From a checkpoint of a small mixture-of-experts model trained on Wikipedia.
Experts: 64 experts in each of 3 layers, 128 bilinear neurons an expert, a softmax router.
Training: 339M tokens, 5169 steps.
Below are experts of layer 2 (counted from 0) of a mixture-of-experts language model. Rows are named router (the router's row for the expert), down (a neuron's output weights, with its number) and show model dimensions 64-127. Each number is 128 + 32 x the weight over its row's rms, rounded and kept within 0 to 255. Numbers have three digits each.
After each expert's rows: a language model's description of what the expert responds to. This comes from a sample of Wikipedia text that the model never trained on.

# expert 11
router:148123067163134070113116163092122121110167150174171090150087159126150146126145153129155159151112084122121129170142097180144100115150135132123151110099155141184167179112186135114111101174178133
down0:114136155126125129148145111175107175105140130150133120148163051115136090109136081086151164128122100071090124167092150044196121082116166169134114122098134161076155113121159098131132183161144148
down1:156139059129141153131050163175161101169111113135155127113145112161142086078140167111084113090086118101107147132127100112109084152122088128143072152108100103179180121138124214125123176189139114
down2:145156126103188127106136074136131150139110127136081100146126109124180157118118157137108183134127133036149121137167134122125121123157105096113073096119125125093126115098153146192158149103147101
down3:155115128152107095140113156110171127109124087137177106105095155077106124112121129104134157082139164181166159109149110160103137193069123115080146185151168160128094109150148129102113092229151170
down4:137050169166167105094209148089110132137142178083118129148173169074161121112131141080113158073107102081120082124124118133065123165065111134133108134105109194161120127127148086094107194142170117
down5:158155058191091108171155078067093103094089164125150082157092151116099108145095105122118120123144139155164120103072117095085164153086109149126134162154148120136175119114084073141143134111160148
down6:145169125125115078104185159116113151140160139129168100118117078164102126109141151094137212145142174096140180097112149100107185157161079111195136132106093096125079097158131177170142161099140171
down7:207180117122131053133122142122155130100165140060175074139088118101165132062106129147181139078156072126160150179116113149170156112136171175086147136188101052114181103187147155096074146110134122
Table cells, award categories. Pipes, numbers, spaces and line breaks in wiki tables and lists, plus award words like Best Supporting Actor and scores like 2–5.

# expert 12
router:126158097103160106161112203071126103102164163148172083136144160093190142065103137163133163081169088105122111164135145120196203152126128104118117093119178140154161128135159105153120119177161111
down0:221104075118143130094167146114109181184157148077077105086054123140053146183108093144165119134186165101140143170148094113146142149157154132143134112096170146140098097164152083150118117143126196
down1:106132217112203116084140112149098144129086131100093150139174120112110179140123148089091144165123180085143138103124153123099108099156148132141102101135108130128112123156116142026159152138115161
down2:071164140134142153151108076159102128117138130134146133146133097107135134136117169099130102095159077114136129175073155109080152145084133076145098075149117141147131103158119105113124128136154092
down3:113102119183148078124168165138118166081135158104167122125153126120137156126147146130073164130142138126125120134144138156131118141068184118137139151096155138143171203135159108134110118139138106
down4:159096152137123110117099130180083132170096111156121163144137126147133078145141067117184056212144107118100120074144105145138120163114150113152204089159141074109155084163170108180150189176091126
down5:150098125105106153129170138140128136143106112160136173168144116204095097147099201117160177164168148139092065089140150137165108178120145098098096182135107187154103129108134126093084120151113086
down6:093104107132112162071129155128177156137127112168156105095142121082226128099189153105112120100161148114139120119112141167044105067126141171144065116112172151136181091108149127099214070092127084
down7:090091101135113085135188109202170094126080151060141104113151083107075105092149145118106081133091148115124102151165134120168143130133147149116132158140102120153098122106133132158130114113162138
Mid-word scientific fragments. Middle or final word pieces of technical, chemical and taxonomic terms, often after c, such as dodecac-ar-bonyl, lignoc-ell-ulose, oxytoc-in.

# expert 47
router:114132104195121126174086130119131078103175152107191081125115136088160128138199129126192109144116085135100113110146094127154066114117152114091218114134155137128173097133120163154113101176169100
down1:107143139097127070182139136086134108210096108110128163152202111138189176123102127191162130151138147128144155183143097094136116109099136106129091178123124168167098133123099073135117128126128144
down2:173111146140158122183136110106072161156136159129170137109135098079129109097099104116180181106120165117143161126135116100134050119180107064125133133131069179135095165089176090114130119067130126
down3:167161128171098108121145125102177130132145085135136073105106081120125144122065134129150143187174198100169143162116198172131157100111086119117143133100080126068147159073138128113107115099111123
down4:190084099052101117139084125073101130092144178109067095129064075122168100163168101063156142135171102157105130127134116088126190119187137121088100065121164104132148162093127147121172113148153100
down5:136092115157120093094183160108144109088100144189122105126126133163049092153091131114128156069087139081166089130069115098116157094171115029121110137133099144107059191163168091174105137181095168
down6:151203131138116119185095149128136049100140155154078141132138181090121164113095172149138160141136176128107118157069170120147178155082183113162174162091153123098106154157085149116085138122081129
down7:117122144138117116132125129114070129123131057108107136098118139104189152080106119083142159114154136116151066126134136169110174092108171137128177179114168164122129123153171137062116145168109130
down8:129113130119085059057136155116133105130120195129115081094120063125142161176116138140091169104133166144123126093171132155102178169146105120129113103109085076128120140105113132106126128139128087
Of, headers, taxonomy. The word "of", closing == header marks, taxonomy list lines like Order: Asterales, and word pieces right after a capital T.

# expert 2
router:124175069134135123084146194118090130095189148156140106127087132121124100107132076133084103152113069171114155182191125169125087115097124079151092116124152103158109136094151135146108084134161107
down0:145166189109224157132111102149140130185150172129063131140103124182137136119152115157136156103154101129086119100131157120125128155130186109184121182134060116148107152165103186171120138127170165
down1:154096159172145114209103143184150147183128137099134106145156143160158097090055141077175130136147162127103095106120065169122150126137137096102177113081115142130108138107135190083197127138088147
down2:093097085123135177179070090127131101090132080104129170109107157104072098108120071086132108150107146142138099087103082124111151078091100124119064147141100121117134112181157120084093163122106098
down3:055192164161146096166133068136129145170104067104119117134130129167211108101083122132152106183116132141177142206169096136113097145136147128131104100135135161097140184131159178036123122192086154
down4:111114191205133197104156100131133177105109185099107043162166082073149165109128149134163093117071073076137149101140134104106110123107182131179169110140110130137160116115092101112128131128176136
down5:133099167165113127130085125111078097097090101142152151143111089136119133135096148108158175096141192118126112114155042150178146149183126119136077130086111143185157131108114116091156091119111107
down6:122184123176128165130138109137091100179146122120141147129128124057158130128077158141116083163150154147153090190046076113168079026123070101161179160177143120088130139155149100157151098196129132
down7:122125112079175222106131136110131098183072122204173114122098066146089103117196146123161113135151117095158167115111118135112135112096142134077094104157138113097111127096134138106113137127112162
Country and nationality names. Country codes and nation names in sports rosters and result tables, such as GER, USA, JPN, plus nationality adjectives like British and French.

# expert 33
router:117097058184098066110126151111053102125154182127150130127126149121124150143163098099137125167106104160118160160141125145147112111156101139131163100086157160152180144116174139113130099182137103
down0:132136151087088146184076178084131101135127169166121126160167141170122066160144139132164198127116128144140129160121150083172150172096100103172120128087073144122096104151122083150126092148115120
down1:116137127137156067092104132161138145130159114131134111154147088147110113181084154111120135119183120127132065124127134178123115167130116154053134168145151163090103149128146167124181122106134080
down2:114179137113162068132145087091129097131120153155137135116150105150145144117090123132112162102077121139111158138129134107048110093107127095118086139140151122184161102133124139149133112104147154
down3:140142098152119140130127125118142112107167170142134188103127155106153157133066182134133143082121097149136099133119139169126129083113142103131111128147124088149099114108106113134125148101128186
down4:163171162099108103162172168110082138118117141056117129099167107121190143126135104206181092187109196087142120166082094156123132108095127141107141051157140125097104114125131101083124096117144103
down5:181102110147081051106182125151130119152109064103105101140137155100182118210176177114109166127107153123108146062178104160086116127045132128140185163158098124128090102134122158103075086153147194
down6:120119155095158072040175131166165097131100123157111103153117111128147042132121088100093100106093163126161156126096180112114121161125116110195129158122073113097133133111140083130125090158134091
down7:136111122155091145152066097161140112142140074119089084118126107125135151188108113073162106071149128209151114094098123128128137122113143108176065112072089162169125145106119148128108115127131079
Proper name continuations. Word pieces and final nouns inside proper names and species binomials, such as River, Award, Stadium, juzepczukii, Finlay.

# expert 42
router:116116017127111131088112136129108133075173143126135132151078167157121161142118106137164109131120088169119140154159142148103113158152089152154125132100164136166140128101171156122106095167151145
down0:146112087091121144122139188076106170155126132074192067125098112090153097124158163120171081103146127074061116103116176140106147136214186162101101156115125093123108159149162114153174046164059087
down1:119125169115077078140096108118161130199099062163111177115152152117125091131140064129150077215141121075139131148145131131112121178066097164148132138119158096098109092097180168099158102175168104
down2:127179111147126142175105145151140127158125156143120119111080154058177088121127128186152086144104119147127118083089156149160137106081156154042105124171080118124127145139125088088147159074093115
down3:151070184090133121131150084140136146156150173115117116092150076136159179153104086141191126135140131098138110133097137136131171108168185077145127108131202190159079162114184132091140139097082102
down4:121136063157180165133200134155097105118068095113109174101097168145171088130133156104105109109139210149129164106090114169135108114119147151146148159112122163079222121114094135117113085165145161
down5:185140178146165147170109166159157154100125137114119192135110153147133120159143131123093084143097119102159072141128179143140134140112087126160132090107115120146139091052156176110137175131132185
down6:039080133139090106154069148112104209142123186150058128104160037110146154126184129163146075166148180158101132133149153127163093139165099157089123179114093088153123126149069136120092106091145095
down7:181156128089137129101176168159073096109063137141122140154135218165093143138136073129132043138153156139184120120110155125104128180156085135154119115140092130127173092133101128116203135125115106
Year digits and ranges. Second half of year numbers and the en dash in date ranges, such as 19-74, 2016–17, November 17, 1863 – May 20.

# expert 61
router:164133063182104060093101120091094093054148167168143086182111179106170128113122153112190147120102122195075159152141143122153088123138166172139122105117129117119131149154172139149103098153172085
down0:084144136196097073123126156117089096165122156058077136105129116172086165148111199117072104157148183170122130148149170117190123165100118103123110155117126122146139113110118142123074152169136108
down1:135177139193126163125166112199133076115136135128145132179145147119108143092141103114138043139106090117138090196134119086126159130146145120138168142151093128119135111198199098119148165120152157
down2:139167142112090094088193118116059040113085107079102079124119071140124147134151075100113094109143138079111127151193176135066177101135147137137093145090151140114082117110094173163188108080101101
down3:129137142173140144159180105148117113183097153086088182131105149062122101101131136111168130191169125130150164113097158110164100136152181108111112152139090124147133161103152153148201084114074163
down4:143169165109148095121138139071070109111150154174089153114127136127157118091111123121114130140131094112118177132063140180109165157150196199169156143128124190161119097097121163115124138134116129
down5:094100145131105072052140146139157128084115095219103173137110130126115106148124105159164151095151176126123149127138119079112122124095161085145128147115055120126154126104096121130041157149142149
down6:128133200136141137143128122140179106091092105087141110142154110110194113113118173136131084190138064120126129174104117111082169166131099122152125105150132162100072104135152109128188122134150127
down7:150119114128135131127170115141149141165146069111203065164101124132161098139133122086161126187122137110115054079130172078120112148113128130167108101195118147103152121119138083117093090060109125
Pieces after brackets or quotes. Capital letters or word starts right after an opening parenthesis, quote, bar or hyphen, as in (youth), (Grodno), (Live).

# expert 32
router:124113120157142080131148122116078133096147182174111137147061147110144118089153119142150133100129108124071106165193110086132107138140134090123181118110175113139096159120165131169094112153141142
down0:147133123089103129121091073173122166118180216119101122144113145096152214128124154110132043076121132127096108171092089138115103128145205134066136137063179114109126167081148122172095153091103066
down1:099118137136103156109117097168113165116100129188080134169134085190177111143165089133135145154156114162123141156130136164092127153135189080089183113132061123132116168153107108172126130113118077
down2:144130136110130193101146173149117105140107181101116135107098155142184123122113159114131100175055144162119186119119141141139106097099127143139148099116141114133092160105068126101124149129101151
down3:041075074093164084129141123183207144123086191092156143198129154163122068181134075108115134153137139142120110106156120106114157070107128173125122139154098157191145092132183087062097114135136064
down4:127157130101142151069183154126117122128153106155135161143117158145058185141127162095133098135135170125178102100188105064118132144123165132147157143091110136185155148093110167192137142144082089
down5:141174186098086124144104177189158131194136087149086152118155132070180197169151121154149115163103090088131118150096115149147138162104124056133144124138159137190083066087129149104166154123159145
down6:133133095094152103099145092115166137086144079115056106163129095129159151139134091176106095133121079130112114126148124080137172126176103085110145118118090096124140122126138158119104171218125105
down7:080155053096166151124169179100070103134163153115173145099132095160059099130183170071074126096120155165140158136094158160147112130201122059144105092123108149135136153124093169181141101165179106
Line-start list markers. Hyphen bullets at the start of list lines, == heading marks and leading pipes, plus with, born, died and has in prose.

# expert 30
router:143138081098118039138085150099132094091132166137139086128137197119133114070104091155138177108148143164125123147132133164153100159146129140087130125096164119134198168116149135137068117188186055
down0:077152176127117154104080099173124130121128117098140136068105152149094138168174173060151200149121165102147071103106159085151096094027128132167115186123159106167142178125132125071144128135192078
down1:111194098126113117100155136123135151158107109092138135150099145107155111123171126180079151133090127111087137125182087078067116156146108139121140108156141166178066115135152125143123071129076103
down2:142142175102126071164152062109077171193120138077131081118150134138125118149172115105073162134182127146136181092143088186204104112040159171147119094130109152139082100155130158049091171139113181
down3:127144121107144128106105196097148099152170064181122142133091104122134094108089167068132120140142157131123170138130181133202106095143110136160102109102151094139149131160137176103147071099096118
down4:142122050072187101147074135135159131105158101064102117079118121177142125097145112114177119097064168136128200083113138114124070085139148153136091146144161126149120138130112158145097129120124105
down5:131179089076142163069073123139193125111188136133094141126147098125112075056108075160156140162103138144100160119103136099162092117100143169146118158161118177090126124134163121038102180152097163
down6:083147126134192179135076119063084139118086099097056130132108138121108199161112130197159149171122132140141120109149134080113204151185143157084104190125136095159101159117135180129117105091057096
down7:086165104179103114063091073161084116101145146154107085165149105157161124145089116173146135150110113132089057122165138057167134080137152163125146114149176151120095152124138150152113177161143103
Pipes after numbers. Table cell pipes and dashes right after a number or empty cell in results, vote and statistics tables, such as 2,245 | 72.96%.

# expert 29
router:155155121122088085138141157090088132055188186120160095117112121149144108114133134123174142104106132125097150160131132116137141132140079166127176134144181130144167130148137143112127134148172115
down0:120113138102126024158117157108106096088163196085107132081123122194070130150102109161115163138139066112109107108148085137137139086116135129119138157186153136151173064154062136137108143115152077
down1:131151091043101097107139077145114185196121102159092121087132138087109135106119109122125163115090109064171146169129136107060140048155140131112064157107150147119113149131161096117074145064107111
down2:127179147145153115105123108073187166124109184110098008171121118119148130061107139101159123139176144144096138102108110096124114084201091076146088074155109106120106099115134133148195128074124122
down3:129073130137139021171061120128163134160109182075099094138171232162145125079128116137163123125127136111138150086112100143111145203116159081084094160151106109158168142139107152121093101145115159
down4:095128120099162093095185092091116130127117118110130101129113154121165085171134133157142124111119100120153179187078115155131176141110203072132091156179143108136173090118086086139128126149134145
down5:120129148090125154117123154110151140136105141122099092167134138116132126124082138145073111054084064166129151174107164237141063107162220124136101139096072145149095180144139079126123077170153142
down6:170138144134164014160134138096121104059152135144105119104111057136119060069170154094136153123082178153110136137114133117181204117109116132120143111110160102131099174227171096140155194174174125
down7:119090134144173132128143080123138192136108189174115109114128085142138119213154122096113139092103069141144169172146099160160147077135181060193105122138119148128103158124178072093130144116141121
Proper name starts. First piece of a capitalized proper name after of, in or the, such as Fort, Los, New, Windsor, Antio(ch), W(ii).

# expert 38
router:155149135170109122154098165090137117140112130155107118122098129064173138094137122100171133118138131130103187149158165107198092157132142140152129071108162118156203153097152111118121100107152113
down0:127101108134117095145115156084163133152140095120141083086098091098085074130102147134167096199127101138116133077160151155087109075078050136143158154054092136135107107092145109131090123122120080
down1:101112133191077042154124126151137150117127082093099162085114148161149146119153057127135199098158101149154124138109121137148129175163141153197118128132103093147113103082172136122138101058173136
down2:083091147088110146146111092095117155123150113100162081124190150122106067094166094148137161173157102165109100077144125181185128067090152107119107139102180151115129149106101032084111095115113151
down3:192130161114162138152151172028160112117182103126122184098126111105153161116125109102111111098090112143159154105127161148143063150161133066113091114144093070048132154142150153159072152086144134
down4:135111184136200121136107173117130088119104171129122113093115156157061111198143122116104208082143150154100110183118146163102133155092140136113124150136091128104110139153215123116116132172130168
down5:050116135099133140116079236152120087166152112145165094121120091114030171078081125100118118168144120140153166173197151170132094174124135131182155101111175115071125139122128138080115032102107143
down6:110103141173140133161114134139161157173156151158124153146128144110146166152125144116087065157107095141128138113186167072153182161089126160135180103129077136103148100108129097074167182103129099
down7:148088136132149119125097139123110128128095091092143079165125088137187122097092128086183038151156122086157091123039110129130215094064107156154187091158091100119067167160119132156095076133145095
Hyphens inside words. Hyphens joining word parts or compounds such as co-operation, most-abused and o-henro-san, plus odd mid-word pieces in foreign text.

# expert 23
router:236114098145096069130123156110111124071174159180151100158063091104160154114126160146138070133104105137106123191161091160168099109128117132122188056130151173119177186105139141170102155168161110
down0:145188168145148121091213116168104130073108147138094166122172168097122151110119172156168117161128129152154095120050123147134101111083147161080152137122119100119122187192139100095159084148143186
down1:141182116084166085166156150088120107148109185053121142106199097179095158114116156093143147121147128154098143105108149115085122088129138113141127121103083154120096128184158179115159145133112113
down2:091144118139144174131094087066115093177185120160130130102134050121138155112105156129194134127121141084116137164123095112126134144125117148104133148134139122131140082089094128116090104128094071
down3:151121124102145137141132115107176121100160117135082124115176128090123187188060187131143182070152109098142146167130113138095102185192139148107112153084102114086102104125139136158202185134121121
down4:076105090099140154078111112119135190197185122231168133113135132100149074119172106065101146120092114108139202142103122129127137165124125108164140100138130138139135144116165134091138100132161164
down5:109144118159102094138123141133174131132117104135126087158061163135184159116074156111115213169174179137087118135164188146081062105143131128105102126172083132102145162139160144167151151161136156
down6:130112154102140148154099149196143172098113070113145163231121080151183086147146112130119072141151118142174162110124120117080116128085166129094133172149122136153143139077170132186103132114145055
down7:129140124119181088147194083146076093108154105111126156147105129103136162107154079114169109168197140175106140068149135107128115127134069093163187106108107132124133121149161123151135094128115124
Copulas and opening quotes. Auxiliary and linking verbs like is, was, are, has, been, and opening quotation marks after to, which or that.

# expert 46
router:131101111188107131118126125138088101079141138149172098120088176072134114174092132166174158200096084197099170157131133167152094173171093151146150115142158095169181155154157163082110121161151136
down0:193164122096161180144138115111172160164094129119104138138110137102140124181101170088104113150088104126178166148222130147115125148115151173153141140133149115142083117075095187140138128095143122
down1:129110076075135152137056128105061131150116093073168122110165103094135152152117113158141065153110181086110088125121084117154163130108101104099163114077115197068147101118057064152115127115128128
down2:143165185066088108164166153142117109093125129145118104133152114081174111121108109105130111129109161107129121247155142134188096102058166071131126092085077158123149113103131120107161178175166127
down3:141179131090127053149186098136066163108123131145174104166141129180148122133198112095110104119157157035108123134160113119122161111151176150124174170192144144132076130171114117135101138105123083
down4:132174117164165081166133174137144135186123144115107073109111154132141132157128172147131173141129160126109166154136142133143151171107127126162137137118170130162177074130134158119101149121113133
down5:108100116135124143116149125121114119095135122166103164027071165151121125091189104128110146162147203197175177130107159091088145142094080111154135137131130116101141107132110133178105076127085084
down6:149100180106099106158115118212144167161164113124143135111156140154128131066112125153150080125155115166151204116162103183168142167148134134164129061104136115134139104080147072092101098123132139
down7:224152066097112202118111081087106137119170099121132163096130153097118145141147142123149113119125121120165088175154101191131125045130112123082104108094134145157089101151111230126168127149101128
Units and coordinates. Measurement units and symbols right after numbers, such as km, ft, mm, kg, inch marks, degree and minute signs in coordinates.

# expert 15
router:172114071111110059135146111118113120071135161164132139165088156126166122120121137165136112096098072129107134172197119139158109144128114103084162089088157153162159159146170143123126154163152100
down0:154122116132146150091088167159118150135081148141140109115161125136159192101095125147186114129103132087103164144138142107144104079078122127137086080120037169170044135149124096113092062167115157
down1:132197099154194100147100111154084158174112101166132109107126180108035163065118103124065101150146154149126097069098078133073119139107173175134122095115150137121119148133135077115132147089159178
down2:169126145142109145149125156117160101142085186162151105074118133107157144125131172154119162105135120038101255192133089111122188205170158086167140118150138127085157128129160153186108154098104092
down3:141133134108101087082118137126120128148118114168102110096178087122134161217149166163097101124125024102190103194080178117106173113154125136159151145076120144094103071081157087210152132134104127
down4:131165139171130135156139206088084152117108100156112150092138070119197138132122172136117148121171117119134138103086168165090145118149138172166134099090090133109150089146184131144085090158141131
down5:096130167145100174149148125097126149136154147112114181116117167113119150126146152163090109097099139137147153168163126111177071158113087102140164116147123163118094196183175152091206086127104133
down6:111109158180097084118159089157104128136132134108119134103205208154159114113151133126169160142108148142143137105123101136125158131125136100157133173103143172195104140091204095130121089183100157
down7:175142125144190174206170092135118112124104134148140093091173165084161202080076164122166086102108096107126130096116143127156173066129165138138102082115156117058126146104094105093144123073171136
Copular and auxiliary verbs. Verbs right after a sentence subject in prose, mostly was, is, became, had, as, like Datsun became, group is.

# expert 28
router:165163075150118120127104163123141123145139150177123116171140121096141115099095095118196180109135129161132112141161136131174090150158143127091084153129161164174169113100117094127110158164140125
down0:154109129084145131140172168187146119119062142201199159155152085109170107152147117118111113176136144112137135173120106161093098150126098150117137136136123194104094068122100130120106137184146162
down1:107069130102135061090079163169102170080067152146145190123066099156147135164125135099147071206112120097093133164076126151070163121162121132126177156087166103155147120132095135135107114177069097
down2:161088085128115106157076158048127115123189078153129125091157130030165157126103108100197156125153134113146151171126083107048113106188100122132135138096122093122135180146163122155149110128145163
down3:134148195118151114105119153121153116122145151089133191066193184096119121183137114157145179214134162144138107052116102132111145139125128110146197093129122139117132124114114079076193154144109104
down4:136153136163100184143151131099167144124119096168135157109154105076124169114103141061211103164093095077158110163146116136148155165129135113149083195145114166130202131152188161141127135130121176
down5:118158184110134138151087153124120070164150142132102091142156168084150139162128129164123142188104158172130177075076151124150152151126120180146084195163077205097086179105167136130152168150043159
down6:090124137131130223154112168091161126094117113064043075121134061122128117136114197136125091156164117132133089121123129158124089083119138110098126185132131088107106128143143106150105116161142190
down7:115102097099104131179152097176234201143141202076095186125091123142103098134132154197153127156141118109168136121136089150139190094124135155053169123135117151123155144137133142170104156054059169
Mid-word letter fragments. Short inner word pieces like ic, ac, ch, al, i inside rare names and technical words, such as Amer-ic-aid, Villav-ic-encio.

# expert 57
router:128134078174143074107126158133143074082126159121133101137099169127157158100116155127210117136147097175097157177163114153157097117112164125153111117145153108204179090117177139106082151161168129
down0:125135133078134163094138120084141140197110096139158168102050165133085168137082134116137188111088119160130183117181106083124084168086163110077183101144118149113121122136172140143095147176143153
down1:100113191149127121211116102116177127154138183138096130129128085138085104141140096165116134118194115154160160141163135114157110147167105112158157139139087112161111153197183094130121118131096113
down2:094182151146079148114140078111084177141152100159108127158138084115137099170134087153065136101129113126073157038127131132092050119161103161125088118184089123158119143141099113099125140087129111
down3:154120076175173191150092093097162168175121107161124121092105141111135142126096166078117152093129019100176092131104101132119051165129074116116125124195085148123104162079091106123076088044123160
down4:142103135053117089147123148138143085107168112092115144099123135182110136119091078110113125105133116143134087164100144098141139157128153187125173166105140121128160119080119090064101150107145147
down5:109123112060103097120178149139091163137146151173146120127089111107089161142103151155130086079160111129116131118203121140133131152112121146086175147131095125161134053165146132121126166170098133
down6:113097154159085141133136106128145124112174109124107129124096109119135091121156146076205177135126168105118118148126131153184122113066140081124143154160161169135160123139128134150122146115132167
down7:148121125159150139105096120088124170138148135031112113165057147114146139084143195141142098136109140146134135183137121086110145129101149094127157127110037134200136085118100094153146124136108194
Infobox and table labels. Field labels at infobox line starts or table row heads, such as Born, Genus, Width, Stations, plus table divider rows.

# expert 18
router:151156081177157075144112176093083129118157160159181084140078207091169166117124121139127170127112091144121108163134125101175099146188106154089137095087150174172150142119195109091093122184162101
down0:158088212120126127113142126130144134117151117083173144109107160186122112133096126147135071120130156096145144059086109148193155126146145135184116201125116121147156127093158088081090126082160124
down1:105164119122079122187192204173180109131156154127092147058149103099071105158150161095128117168120090133101115098114129139192098160084163122101141127143131122156041107054108099118113095064149087
down2:178082097150177137090109088146164088117121140163222113102107139111151174095086104100134183066130115124148105080151098109092169141150129094079062162151129163166141117180115150169119112071160082
down3:141135093144143088114139112122164162072122180074211191146063085173097188126085181149123144153100159099095082080144132093087113172141147152143082193138123165133089131123145109161100147049092125
down4:131138168114135153144134121160135159117137191215112139130140121102140125189132086153138120098103121177135110136165146117159093118117098143147062125085089134155096121166109144150128163131137091
down5:181127176126104158141166150150108120137078146098060161175184164112083089127102130130136083095093102120121136069070138092163196092129122095107088161168119163107157101093091118144099134125135088
down6:139092077103135185185151097125152135099125147177134093120152100079109124135139072125154141125146162111098149157105095172125126129130162153147130085124118132120142152216142125189122135169088137
down7:104099158102058110131162141130049132079150125164140138104097155121163163107089131167079092128131139137119135134138147147084096132118092081125157119116143156103137153121153137137114092151104123
Foreign name endings. Final pieces of non-English personal and place names in lists and tables, such as Ghat-ak, Jaakk-ola, Gujar-ati, and endings like -ski, -berg, -ford.

# expert 7
router:164123113131107103102154170110138140110155143137102079130096123076136178109134118147156114119138110156096169156116150116138102134167159152139158115093149161180132140167164113170111139145190113
down0:150146199107122116129058141135188097117136094088123137105109119175138081139135153145179062142162172110168145098118152088128133125155106076125105085162099149095151097073143135173081155072090092
down1:071124171080118129144127163080158149145135137120085083198161095074164156141146099005101153176136084142144151138149101130152133160063152103147105104151098160113178138108116075103118128113137141
down2:165096130115150153120099095123146113140178150112129084120122165171171106157081105139128188117190095167136101127147149113131114174127166130140160089116159096064139163121126167092132140134117073
down3:122179199155125135071142125088132105171105100161147082079154137143153127148086088195126048160156102144121111129155147108146116111139109116162182160100113143055176131183103125137116106165087134
down4:115108045082146157152065143115161127120091125098128178134148120099114114180125107110085116062073154089085100128154135153131080134125131152112107190160084063104075108123140145109141122149114147
down5:153153051104135150110098061182166122116145077110130161124167171100099083070186132141111112166151135157104160074118130083149090172118121125124120057170132154160135151071086139155126166112169089
down6:164149123082163126126180154135104088075141172179061084190099110154192069114127129107145129157120129080175123087159133207171119161127178113162146113107105168102123156127089108136134080138077074
down7:129165105052127179163147107094116156116085105108095093171129119112165129135128172120183077163095183151101143120166118119126103163127164185116133047171109133131118134159081169164123129135171109
Mid-word foreign name pieces. Inner letter fragments of non-English place and personal names, often after de, del or Al, as in Potro, Perugia, Negev.

# expert 16
router:140127099137100067134111169101103083106199142196129130170104152077112154152173170112164152189059072145146135141175172134148102121180129118101172124068148127156132155116149118115092092147185134
down0:098164132116116133152182140106126103149163147159076100113141125079143078088126091106065089131122188099135172050153123095158187135186141117098130206069142097126158133105123139129108122096105155
down1:143096130154150093089141075158125141169162165113125098119137202073093139089100103104097127162060132133190132172175052116137169215181141071137098069149106157151199107155098133128137156096124080
down2:117157095110172087032115131103093110116159149107152158107105092123141134161181123075249120132104133066081174026209126135104142068184146163162084137122159155109116119105079163130101127098110106
down3:120116164149115135127131106158104094081120136136151186153141103090131069128071167106091109121138171131130168204161121109098129076097063093124142091097087113116148147174132100077068135155186137
down4:163115073063090097138112092125098120120129138142092172159124094139171099175122124156117161120157092161141159157140144100106219092088099085154120101124066127144093162087149102150173196107104159
down5:151112141112112188120088090112161122112163079125106098156170103135139172121089129144172136049116110146097194148137078132180101150088096106159166111168115081073068085174177093042104157093128100
down6:206156113165162193099155176145069175119098090183116136165097119118134146165135122124141104131130112137118155091146124090163146149118129123108132143136134138124083116088136172135124139131107108
down7:130144114063100110127143137161116073119120192131096191178172105143143084104112141143115129129113198154086060124101117135143182126142137148192113140157111157090069193139154068123142144185152068
Table numbers and blanks. Blank cells and small numbers in tables and scores, plus day numbers after month names, such as 14 February, 1.

# expert 39
router:200138060122150126112095117089069087125140171165136147144106117131152109066122099178160129126151116112142147153125131152187095150173142086125135099128181163179170114083168158139080144192131123
down0:114095127092150085207135108174102133161164199142088081135094112138105126177122188164070157129113098119115113115124119137086075091122165146104133127102077128118170111090096197160104160125162164
down1:169145135167108077096182170143208163140113098105133066140093125190100142122122151073100162087155149158128141105067121074133128130068144117153108107156136098187223149109097143139163062145087126
down2:128109141108150124082072099173117138135128151101142162186181123157152096123143098151093144107126094087142101167135114128176138144124161036145129141136127062144136093085155090151110136137129153
down3:152092091179085099119128146149093090160108117110128098101158154069078108121200179132182092131170095162136171091129145083143131157163089136109095163100116119094087136070153108181103072143105162
down4:139161135159136116137143108110122095186134156149124125066115093172121152107167126103095188062092120083176113165131104101123195129100054182119165078142144177112134138111151150126175144102131031
down5:079087122106074151178167109094121105177094144084157049155131172160127136157161148131131174065140109112123106123200114107161160090096125130150034109093099066118110175141175112200114136095132161
down6:156143147161080102108148151137116117123182134102152235134144112116110163107142096147098144088158138069097113056102153138072149124128094109146163063139149140156047127128112174109141159122118122
down7:089132053156086116100117102102117179127142102094118147123075175125133124133167119103136070134103151087116165122144090141129162147096147112110099181141112132144123094164089139061101223140127113
En dashes, word pieces. En dashes in year and score ranges like 1907–1970 or 5–0, plus mid-word fragments such as l, io, ical.

# expert 9
router:140099066155133063100108143085115101059142120104169107141064173125125147129110131146179150151124100142152129159162163140171078131110144162121158104129133101124135133089125141106112092165202081
down0:101101117138152169100114089097153154089102082088130171131132114151109098121155152177127119125130152105081134076130096096126098113112137166142146076154132107142128149124129167169134102121148235
down1:129126182156111128113100111105117089160075117164120121148108162190128141118164151107149151138107139160169149124174188150146131163148184101127084168161067120127163147121113144092119118112142175
down2:125138088124126156102073183105110108113098135136176134098114110108106160107125145183129124106151160138092170111108095097120101145117091145142078185165147089122154088107129139109127134149173162
down3:136090125144138116140128152115070133099106093188109073078099153125181176116141176141058079058080082130146133088113084112107119146159114109124135180113118146196134141134163142131128146063140191
down4:123164136163121068132089157050173166154126141142126106130102182158159150106176136149127105119173145167149151154149129148151139175138143159087146132139047170088148169128122146118093157116117144
down5:136153088109166145135108147175176102130150121180185108130185098107137095090153116148123130135094126137177099121133105140125094091097166138124160114088170143170088125139092143152140150132125142
down6:095164125168097212075125123199131127104137141123127176078063054102130097143158155132123124092104106136074093133155149059172142081174117092121133142132125067110172135144122124166161124118082118
down7:150121079085119074064180140129190085095147164184085102085125129138096138101098136093079155077184233164179134127158152113130205097176098041118060123119147181101158123123133195165104086112060158
Table cells, place names. Table cell entries and US state names after a city and comma, such as Maine, California, FL, DF, Votes, Nominated.